Weights of a small mixture-of-experts language model, trained from scratch on English Wikipedia: 11 layers.
Below are experts of layer 6 (counted from 0) of a mixture-of-experts language model. Rows are named router (the router's row for the expert) and show model dimensions 0-159. Each number is 500 + 50 x the weight over its row's rms, rounded and kept within 0 to 999. Numbers have three digits each.
After each expert's rows: a language model's description of what the expert responds to. This comes from a sample of Wikipedia text that the model never trained on.

# expert 28
router:578456464383464556486508551546492532475459564505499404449552417488457391492522401448494449505550496500513521510572523514494559500507449519564562567568457508520445498566408525485552459564485571492557460569448507422476412450449520473564489461468510550522475515430553504603599540520511526573536464465608544555543486513554554544460489468488490565472559439592531429462496550543495467478538450453421464441479434395594442476573490485489519446483482494492492554531526658492463499523523500
What it handles: Opening pieces of lowercase words after articles, like re, inter, dis, comp, inf-ant, plus language and nationality words English, British.

# expert 17
router:475496597473455480520503551488505484491605562449527473483489468530474454408559483436435445577523509488591425539476543571500565446506432478550476551485435514495515441505430497384550555481485569494558509550510428462591428520398400454460492514488457547485525449498589533560554441583505484602541578598539511534580513489526560516385480386510513473498606487500539525449603602450479450481499451483454521521533516492590488465638530482502524564484535482414396524460513515547575535469478405
What it handles: Prepositions after a noun or verb, mostly of, for, by, under, after and during, as in children under the age.

# expert 35
router:490602593456507508509495492518460529461425546464586494445485440501464466514499470515401477558442547461556439538531497517591596574544464491445522538458454510610463448544497485553481549563438473522522398561413566482459513529477406496536457489472487544568500518462561538535513519502503515570544461462621523461570519501537499525436484517500555491458548410500489466473495478431531545491556456490466504428561405442528428456555464403530505472487498603440448470526495513462474559423523412
What it handles: Month names, years, day numbers and country or state names in dates and locations, such as March 2012, Wisconsin, Greece.

# expert 15
router:527571552398530509454530597478444488481448473431537479508565439496514527555541440368478434467532489479475518530502494558502525521521435525528516551481470573507466496441481536471521537506491482509556404430489456586608465521474472519520435497395479487480505534460606472552490583521534490536521489451477460464503563513558486561498470439517476503398530468604573494463531549506463501470542532463538514524553483541592388382554522470537513473458560557491467475546604569473475586475479391
What it handles: Periods, pipes, plus signs, dashes and commas inside numbers and tables, such as 2.39%, UTC+3, 58,735, 6–3.

# expert 19
router:544531558538523542510427545520447650477449572425617513440441392454442479537471490491521510494563519439561393511545555452464530405454475449503523538378487614496483534443529527493511518548532554544487411491450491499546400558536565501519442436564519484565492466439510486580631513570568526573523475514580435556473486541583496526460490444540490507471546507493463463478501552550533511491504535511563495457497420457546504482538522487515534571555548572507457522509488549481567601502511477
What it handles: Abstract and activity nouns, or their middle pieces, about careers and arts, such as contract, film, music, design, faculties.

# expert 44
router:541493499505456538480450519503451568436510504426609543407469407476481483482498466550464497562528541464488495530529461469557527473486526496549499520446453558542518507497426485512525580442476509493514462523487449509499344520440401405565477467468483572513486514461562558619548522566490546561477530502507543565536457524547508566530521433528541535425535447439534514385484437527578559465534470443508590511459417407489557429590479546440567532484461575442414520489495587476559505518481441
What it handles: Table pipes at row starts or after text cells like names, places and results, such as "Win |" and "| Leader".

# expert 6
router:554557547477492491496481542558448481512456471397584478494467403485371562468467397457468428522553514505473506495441534514542613442522425492610496536457401512497481449541469451468498600555485501570519441518452460510530435469478409445527440509472555463607528582456579502496473581548490495577485553557554531517595542492598469553413468476457557453504524482506502508510497499495525492416540520475449518484542486386536499443561480479475566453481449482505449461552519581495576593527507440
What it handles: Numeric tokens in table cells, climate data and coordinates, often after a pipe or decimal point, such as 23, 7.4, 0.

# expert 31
router:541618594456411492464553489460499550512485542455508512396555425523433505498559445502459494534494499472564458521454521508504609452470450459581522508503453473505492483465507484421526492441485560579470415498435488495493467538424410439494409460415517620491457465462505466497495512486499501557514563514614479507490512527489517526422526394527540429467586482486553450466541567521528580467524522398551553505518460406621474499516507485546424543536511549561467538503570575484514553491521443
What it handles: Prepositions after verbs or nouns, introducing places and dates, such as in 1913, at Queen's University, on the east, during, until.

# expert 30
router:392522496474552465502431456496578464446540573351523467471539411538426499437423408456542522523481534424519436540469473494608539499482416482521526498525438503430530459463484542519457495539402492552471429455458430437576469521507424444596454472433482512495445479447599550632547555544512518567435468545575504520514503558576514516466536494508575574421507444576558433483555498467567453563493519438425542486474459467499483493587514488511559503457462537466531555471562635503524537553510374
What it handles: Tokens in species lists and scientific classification boxes, such as genus endings, author years, Species, Plantae, closing parentheses.

# expert 40
router:422476533474469501549476557471444568529506481468485481420432386493404489515569487400550352516479542481570459476461519596494552438547482409512499523485509536474442475511477540427547452519509588485549476537526436455479391500504556480511439447591454503508429502467623547541514542477451466513483494532519502515445577538485515662483517443505518481497653487497476515442509546468451453433530575454518475438500493416496511473550547522509548533518509485399416584532560540448483563500542384
What it handles: Field and heading words in infoboxes and section titles, such as See also, Preceded, Personal, Born, Opened, plus some general nouns.

# expert 16
router:526547497453402508412505535488445517440432578427540425424471440475468530426473428606503529476545432514536528428388500518517574491461428500547539554468538506586458470478535496458566563522456533546591465600484485453617471443392494452491479514463500567562482503423523519525559521565531541552499570610508429442547492538502509580462388476457544490523537450510483487423558508470547485477502516447466552499564427498451498450536450543449508536477463597418524516535488502510536493511422427
What it handles: Number words and digits in counts, dates and statistics, such as two, three, several, 11 games, 1986, dozens.

# expert 2
router:551531542512500535538557542468473579493473481422545510510492413493438513478493534477472518504522494443527458520454553513532613422357455545586568480486497512494400522547499561438492445562462581531476477574400462513549413511495525482571514490442425547503519477471532437497618547570523517529524526601561442570491624624564537466489526421441571548463541439503543401445490578417618417471560507428507533516512512485509469375580495577612458507506496560470496508593463583567511545532475490
What it handles: Short word pieces inside longer words, often after a prefix or hyphen, such as sur-ren-der, pres-up-poses, att-empt-ed, plus table dashes.

# expert 29
router:464548483480528559513502609497517533501431520469503497414433431479498516502449451513424558536535526482542361500472510531649563412493514537522514551536384513523520447424503482502512516538437577450617418496448409534502490604464436466485419468510489529510456465466590447503543519584521480577422489532557536511504519597590524545466485422484456516488509516505527517475455524555508477477544508379466541438532457489522462512521540503502522487484482574534481534544450516410520555545431509
What it handles: Possessive pronouns his, her and their, plus final pieces of place names, such as -ville, -ham, -ston, Niame-y, Holy-well.

# expert 34
router:543540577498524465459389461539453546490582536369530424407498430422484545515455476518537464560526595476584396450416482462502546492460416416507509531457472566535516528571537431450542460541471503528458445549475446430561461513417536519456529536487424540495415569544543550481524488548537486525592544468596451539535527572542476517422423445541488426479585489566492435419529513391559495518501606461464577506462377484519498417549575439429583530554449577503535479542575581582541497530494439
What it handles: Opening pieces of common nouns and verbs right after the, a or to, such as batt-ered, list-ed, prep-arations, discuss-ed.

# expert 7
router:430551594455525517440488492488533498567422560384519432528460441474472462504440463506442464463492505537503557554483557476500470490462478541520514455523478471483514498382461489423576617509445536580479427546391447493490439467397509520535520492432431517560534463416555554526567565490517554539454522569612484535410473536608541590452445431524413451379486467518474483502546476502506457457496514509504454555460418461571511468528501490447485578481482535503521508562521508490537603549549467
What it handles: Double line breaks and equals signs in section headings and infobox field breaks, plus some capitalized word-start pieces like Po, Ne, Col.

# expert 11
router:546499606506514492531478588463504567499567599450502449506536520485431451506437446459478441516438428474481422546499552454526509463444376444549549466523520567450426418511534545492583465505419497525514463622461539469567429528417573495546455465450571487511498514456587451611562402528519506548579504527497435503634539550591541537508546478508541491453524441562546515445476511458525448519510504395473562543538424478481524464547464526553428568527430600438504539508494464519590558554555380
What it handles: Commas, especially in place names and numbers (Dublin, Ireland; 2,989), plus clause-joining words like while, before, when, until.

# expert 37
router:526551564405529553488494519496477525484471516461624490424592455491516461552487489437451485519531540504505502502533638525480532442444589459531500505482482624476431442518454482431578603493458486509477483588450459414621446530473505473566411589496511530474503477511515529523571428589457550571508546510519470567600509529537476526514570503439589504453560460547543536367544513499471528508576431478522534506568461502491505484575555470535518511481487602403498460595533583468497556493494470
What it handles: Coordinating words and, or, but, with and &, plus past-tense verbs after a subject, such as wrote, studied, began, commissioned.

# expert 20
router:515549552421479526522454504467463521463455496417592515402512475537415491511488391432416497635481523499552452493372522502597499450427448571585521561513469496541470527572517490438569518591428513575533452550501409438603423534421414428562426501456492528586447552395544486559475505540546476593530517567556468497536512564539524535416512441499458485452458424523546537487506514482460510459523506524427514544578465448527489437559496554466498516464562590467566583559571566484457555482507437
What it handles: The, this, these, its after prepositions or at sentence start, beginning noun phrases like "the 1980s", "The town".

# expert 9
router:539515624441534550544511577508538588456430583470602490407521455432475467542512490474476499582456449542566478529498414451483493470429443506550513507492525599619531546530554510441540472458464556517521422534464553504536438477436493473484463476476382519531440439435618381521551538570466432464525599534487525519465524591509547527421446441496509507405560527495463566469449420511520378506591464407493493468523509471571552463589491467469488538474507644381530523534512552501486490496491428
What it handles: Colons after infobox field labels, table pipes, dashes and possessive apostrophes, as in Running time:, Accessible:, King's.

# expert 13
router:488520486452472600504417521506450553552412535461575443456565433439414482487498409456437484571528506472485447466427535548490472510461450543508472448536455565472449516444459511500506492582433551433553477530478470482529402526351439477543461521523526517536503536433557518558543527496535519540518561578565491458458519624515488563420447489473475540502556447527525551491516469536506502519532467421497596551536419373569466478581436493419545507522482565489521513552541527444477540530438417
What it handles: Common adverbs, adjectives and word endings in running prose, such as well, such, early, more, highly, -ly, -ological.

# expert 39
router:595533572528419558504507549481530508450453502433567392440505437442505498567483518525524434493487547426515456557423451495526547489398474526542521555515469489518539489489504480400513504464529451531520442470418491475580415548465482477525471501523451512491431479484561438542559529507499451542545520549543449553492522513601491561510470466461576481458579508481453441420534492426525457500463535511488505563572455458533510462675463540543484556534560551490504597578594583461487576446554462
What it handles: Nouns for institutions, people and communities after the or his, such as government, father, city, school, population, plural s.

# expert 38
router:464552507513469531552489475466572476509522559471513450493566408470396504510491409518451498596498522515554480482440527485537618534458437545553514462442473523531587483510408556518514586506560534528554494474494488425504463512385520463527512542546470550526487513552518511613523490546539544488441501615526459495550536609532613515454498472558530512489617534488460423431429559532544524555594507563538528535571401483526556400594510503495556544458496594502425515567492489584561538525484374
What it handles: Newline tokens ending table rows, list items and headings, plus word-starts co, i and fa, as in co-wrote.

# expert 4
router:482553593466466482491548554508457539493542469462519414459538402524557451500381510527395512545457523423515469581464475520573460534418472466546459519521488538573456472515555493445525476475469492583537378488516466470530515534409532497571469505559486522536454470450592544454493532553496472473524503532570505564457567551526448538513496520493558499499511522556532493504555442527563513505461480494497594482518439461554470492552540530575433453489533579461472530477507599462457530594421437
What it handles: Sentence-initial subject pronouns (he, she, it) before verbs, opening quote marks, and first pieces of words like res-ides, Rec-ruit, Un-like.

# expert 21
router:495499534424480479457430529499471575453455599426596480445483436460423521517500467514472530542543464455509449472481578587463543411431473508497509567528493531506496492434493484521528470431416459554543507507490519454523455506451492449529398487508456504578413538365535487523495459440527477601545581562550536541510509537533507522443443476574546568439582382552413481465479539483516478549579511447522470546592464400483487429529562577531578475461533546402463517579527554483526509459461463
What it handles: Capital-letter pieces of acronyms and organization or league names in sports tables, such as FC, League, WMATA, USBA, Racing.

# expert 24
router:480529558469483516520459559565452512515461480465548477450488446463395522517529449493512437498519586529467422550505536487548541553520460467570427470539466511538477463505533543465516491569459493586567436519382473514573490510500453483521434507426506443543482556488673445550537518564474445556509551576566485541470559514586491547433495478464528525477591496455512485523550531484459532478582529464570609557581438471535431377580483565496497468481518521374484565508570525502552589461528430
What it handles: Closing parentheses and quotes ending table cells, equals signs of section headings, and table codes like JPL, MPC, ESP, Nominated.

# expert 18
router:472521501501445563554480543544421513495431581457526468493566412503504526511541454458486502509491534432546462484505557482553490563516485558488528542540390554527462439508513497478538542463497481536484467440497472511543373582437546422560414439530517589577466437450609543577486461494527528489498523500501447489503486640575468544429506401504479447471488501493440477449577490518539478524520511480514552502470425495521459472553486519501527504482511490402538556461492540548437503421438468
What it handles: Words and stems in names of organisations and institutions, such as National, Royal, Union, Human, Commonwealth, Baptist, Statistics.

# expert 8
router:500498470490498570432475573526479517517414553421589470445443389541416515527555506468423441459520495393465419454443526539587610500425475520532493510466390549500488511491447415471531634495526476546541372470451474436536417574462482395515491499490482519574472525459597517573490502576490458539502519477499490497497577510559461516530513450488518567360523502516528517449496488478506492530588529502497476464496425442476477404534566460524583477569507568483488550566487581489554536515515474
What it handles: Final pieces of personal names, often foreign surnames in lists and tables, such as Nieman-n, Eg-an, Anatolyev-ich, plus common surnames like Jones.

# expert 42
router:539464577463414477544518508527461454453460546443554537410598436548522475443507516576460457593504542380455521532486457492528503397424476498526514554480491526544445515473505483412572547511508500503405510500489544438540453534520468488562464484458458539444432500419544454542553517525515475559512487549463508610545554466512419496491560408474619495399541549485556528464482516457513481451525535469441528484457482456525424504607486560475497594523428631467528635449620531442484575469526486
What it handles: Geographic name words and punctuation in infoboxes and tables, such as County, Street, South, North, coordinates colon, and table pipes.

# expert 43
router:521557568481540487480486482544539513452453529395499458449517426491499425510510459495515458447416499483457500516493577514517601507469455490527454450416422490496424555467573469465520446515508505520453460568533493461411435544399473455567445498532442470548473572453565455566579559513486524471496522430504526487559541507553557539460523464484537556507681528516532490436544592507531484409590449476514560386555428557512505449566445548483545576492464546410482493478521513517557519526471415
What it handles: Past participles and verbs after was, is, to or were, often passive, such as revealed, sold, defeated, began, located.

# expert 5
router:427466496498586542364489471527495479488459519444517464462501381542444480460480504472393367606517471502524399463453467571528533481505439531568477516450457480460479475535430451529548497500427539537568444466507487464547500518547467486545477543484543596511460509497559532628513480498478419506513554558482521553444602527559545531529476328550508512530498514484481518447491498474499531511567520487448452508487417470515543478489492477499480433480470623494472561483503548557545581458534511
What it handles: Short word pieces inside surnames and place names, often European ones, such as Bru-ne-i, Sch-, De-, Le-, Braddo-ck.

# expert 36
router:530545531508421613488487500501394581485460485421529506433533416497541541528522461462424494554497551501523494468559444437534500494440396528585482501507419505448456518465505515420584487477449490553492402553455416560525322524411512469532478475465567542517399503502524530548429432570490583572460483499562495487518493513530542520470525474447453509469543442569479453433514495481531556507544575483536545565482545504570469404526540487497512506561525549469474499539497601470510579539514343
What it handles: Table pipes and semicolons following numbers, dashes or empty cells in statistics and results rows, such as ".917 | 2.0".

# expert 25
router:486515475518524481529466488484450584525443528443603439404476432549444508505474431544517501462439547479487485542384576437543524587432460453541563514494436506494473538473451463506570521466410533482459501520503442484478396604506433497514397471460431581509494552431508519602527535511537494534508492495531477604477492581503510525518440480465471525456499455515517413490540582487576411444525441459525554550575517423607501433528566461497539536520505548474490584526571585501528491559439430
What it handles: Single letters and short pieces in the middle or at the end of ordinary words, such as advert-ising, tobacc-o, b-asi-n.

# expert 22
router:525554486446487526510430535506561547413445479452554495486573449517466506472472458460427469557526434511504500486445570500560544487425464467510500472553478455579421559409481499477505481531508438505529489563445456532580486514477493489587446551517464483504507491461582479541616487513538509486430473485560448535499595513549590592447525437566560585478608489485504501479586519445477575470581480478583544526558493419481519474523526420517451498604537521488459587555513590491523549479475477
What it handles: Word-final suffixes s, es, ed, ers, ks, ments ending nouns and verbs, such as taxes, Forced, Runners-up, affected.

# expert 46
router:467494517443367553537485494460563542492459453440546473491528476465511486510532403460515445407497427484572474451578465515553497502468451499586466448479565592566501427455492537466469544484500550510531479494504481423532496502457444459595471494502469550534553491469581475568501502506514601569485561577493537530519479569586508552501470487485524575434609464450471487463517492453508417516534448392548523451560493445566494476534454489521559537533492540369529560569520515492517553532523466
What it handles: Forms of be and as, became, also after a subject, such as The population was, he was elected, spent years as.

# expert 0
router:462488567520498547493510479518424451394525586443549398421497464490485547579459426522451447382448468538514484514482488491468538417469493477482487499497468541534454588530467505451483487552438525524552466545502528507582492597349517446554434491431454536478450560468533436562509610514491395564507561549544502543509509567494541562463517404420498535463480414514514559432547578535516505523535438489422553477592454459582452381563457491497522609536493586404445493545497576421514499520565416
What it handles: Periods ending prose sentences, plus indefinite articles a and an after verbs like is or as, such as "as a member".

# expert 23
router:513507521468490552474557611478531496508499489453521428477457422474466515439460461492448434512536524439544445522495529530533585465404414450484515557474437470456434463451534459427612514469570468480529484435413482402600487540388423479532480524521486524537437554458559477575554566498504438581540518440455461484413528488520523528442545481465538546421548415507516488532573556473524475484551434466489474473579451505489524448587557502505554514497478549488516622630498454507533557606513435
What it handles: Dash bullets opening infobox fields, such as Born, Total, Box office, plus common English first names like John, William, David.

# expert 12
router:566535586529459498555456578490516495517514538522446424405454398443530529501460507433440415537469491496477501531446557448572574456503426464515501521457480552529499529515509461453544524585476442528424461467458503473536437565425420484555474429399421508466551480487590493603524529553520411543491398463578488481551488521577530562399513497462542520455562513591501509472604485496541473385591493459478532472425489481509445422519465498479446550523457555512506644501466488435588543569500459
What it handles: First pieces of capitalized proper names, people, places or terms, split into subwords, such as Bar, Sam, Dod-ge, Lib-ya, Sel-es.

# expert 14
router:513550500449537526463459557501445581482535553416535510448515457452411492477456513422337511555464559538473456522363531481618529535456422497558561508527455476491489538537441558479622515483407460561519459479504471534530445547465397406557489485438532456590398571440594493529508502523470467551467548541504477464535521507591538595417467454480466541438496427548496489395472463545540502513488527521478450490527496501529490458570522531511515504542512536365534551497567610438573526493469497
What it handles: Function words that open a clause or phrase, especially the, had, has, who, would, to, his, such as who has been ranked.

# expert 1
router:556517622510431474499469547524443531468491438459528459461452425430464458415466485574479417490458458551473427455389565523565558468433505534511551477459513509502451452507496584493528526487479496622499386428419516464538416524506485520540475572421500521459467506423566522500608476531463515484516501453471460501466484515614469551418554445505479538405571516516540484398483499455514485466521525481542479441548525463501531513588487442534533458506490610506478502581544543489513506481446424
What it handles: Words in sports results and tournament text, such as Men, Women, Cup, season, round, finals and championship, plus scores, times and table entries.

# expert 10
router:564504506390495466471480506538531459477496420504623419458480455404498462521431469528450500601557485493501463503408528509539594444518462454562443484554502541554511523511557435481527555476524465527546455510476483507524428469389507422505491469476475588526506525430541487526478478497501506570470562477539535509522514545573570514449557401480459565410561405457529483482548514565502449464513539474497546443520411443519569456585445496483533495486486565430468517500584525473534581544458522
What it handles: Single capital letters inside acronyms, codes and capitalised names, after a parenthesis, quote or apostrophe, such as Vega-C, KGZ, L'Hommedieu.

# expert 41
router:548508583502524549487549482514479454466511491418547442415543436516462502445489426437505548522496439415463469521468541527515554430493414508570505451496519475565466522491443550420610532457478453606521477529554431415563464445441419471492487548482465494555527544461578539502517548527545502493475510514496538464513577535541445478527492443438502535449580507422452412445469521488481534495551544391430466509578517455443502373527463554530524554541557548439447523568564640446466546437486433
What it handles: Spaces, LaTeX symbols such as backslash, braces, underscores and dollar signs, and byte pieces of Arabic, Hebrew, Georgian or Greek text.

# expert 32
router:518488553519487504525506578482471563536472506404499360431580386544426512503524474448419374470465531472511508493439502485447583460449441496581516530586447600539487474470462494493517447480401544469514500521496402528504453520475478483600397429472462465574527531457599562505522481523480576473547479520496467489510438552531483449467493479493542498484552490577511530526477547533487519437456499484371536604477550480508499507504444531483546559516515551481445547449492518519460549488486441
What it handles: Interior syllable pieces inside longer words, such as steadi-ly, mobil-ize, subsidi-ary, inequali-ties, plus per in "per game".

# expert 27
router:506510498470452491449522546518435580403479560411551473477461406455476534505507514407502477515493519473566461456463545505509601400514457519539535531449476566487380411466502512467506455489542580606460390509512451506550422524393503512535384515504422535615519483458525482569477542550499518531519484534529539566494546538513599545415460384539500542438590514505454507475565501451517505493530508477429464481484474492478463475498499493444502544467462547440491595557483535498508548505386457
What it handles: Capitalized content words inside titles of songs, films, games and organizations, such as War, Love, Game, Home, Highway.

# expert 47
router:481510483424510556499549534529424470488516491405543420451491408424472478479490457462473504507526459533524464467536456479581521466535450460514550483484488501502495524516518527507528596493492528547460463522373431471479423527433353475543424529419482537520474428449535495554572519533539512575464518466494413524505500454568571549428462445474552385412501491502466495497455613550484491423555486549436565472500413483541536477548450524534465614602498566432447528548510553462533539506447453
What it handles: Short capitalized or lowercase syllable pieces starting or inside proper names and rare words, such as Bra(ves), Di(llon), Gu, ta.

# expert 3
router:501573526460435503458481510518501459496420546452592413408573417521477521532456510471454397466515447455546516527452579472565510445440465468547489587491488466529510446550525519446483478517471467493516429454458437549470453537443528465537469516463536604440520458445540491527466555489465496553509555525573426505490557500533521557469495459543479453443575459463470415487571464555474578421558566439501457429546432470533581380576531478438478499604512526488570524548530474545489468524499431
What it handles: Measurement units and compass words after numbers or articles, in geography and statistics text, such as km, ft, north, percent.

# expert 45
router:464507502468441570467443505510474562490558502406539305401562446489500580468510486426495499446552520465606493542473573513450494526529468521584446512508438457540496566534574520439540511464539442483537406472501454487556487579492451443528457455407494509589424522473588477513519402594473517536429435474527556501562552519595530472484584458435571497517533485534582495469435447506563586476625435443513554572506482488475535502521515489455584559496533543494456543485525496448518510527528432
What it handles: Opening brackets and en dashes before dates, ages or abbreviations, as in (aged 74), (PEX), (born; also CJK byte pieces.

# expert 33
router:396507508492438553506432563502495471448504513407478512466449407490503468552519444467473437446522482477465472582476522515547560384360430527494485565468396431488514442505447560466519556552488557583445458523474451442476410497515395423492535525465452494520531521493537444502565447552514442585431494475457395475465464565587561482503529445440552546435510457516472526421452599583515466476590550506557497497494476473543477469481439559468479558530497670466488525533607544500506570510480453
What it handles: Syllables of Indian, Japanese and other Asian names, such as Ja, Ka, Sh-iva, Bh-anga, Shimo-ga.

# expert 26
router:547548492473544504463526489478487510469428536409490436501461426541418483454447454469517534488506451446518459483362531450471536458499534443503537517510470457515559458494567538472467573554528518482511467526474548421550434494411428470552495493476494500565477522482534511559509510494533529540470491490479494479508474527598510552470492444458517454457555482489462462470552586469473457467500556467499566461620467426517483467522421462458569523513465581452497475518551494427538547501565422
What it handles: Digits in years, heights and stats, plus U, T and degree or second symbols, such as 1960, 175 cm, U16, U.S.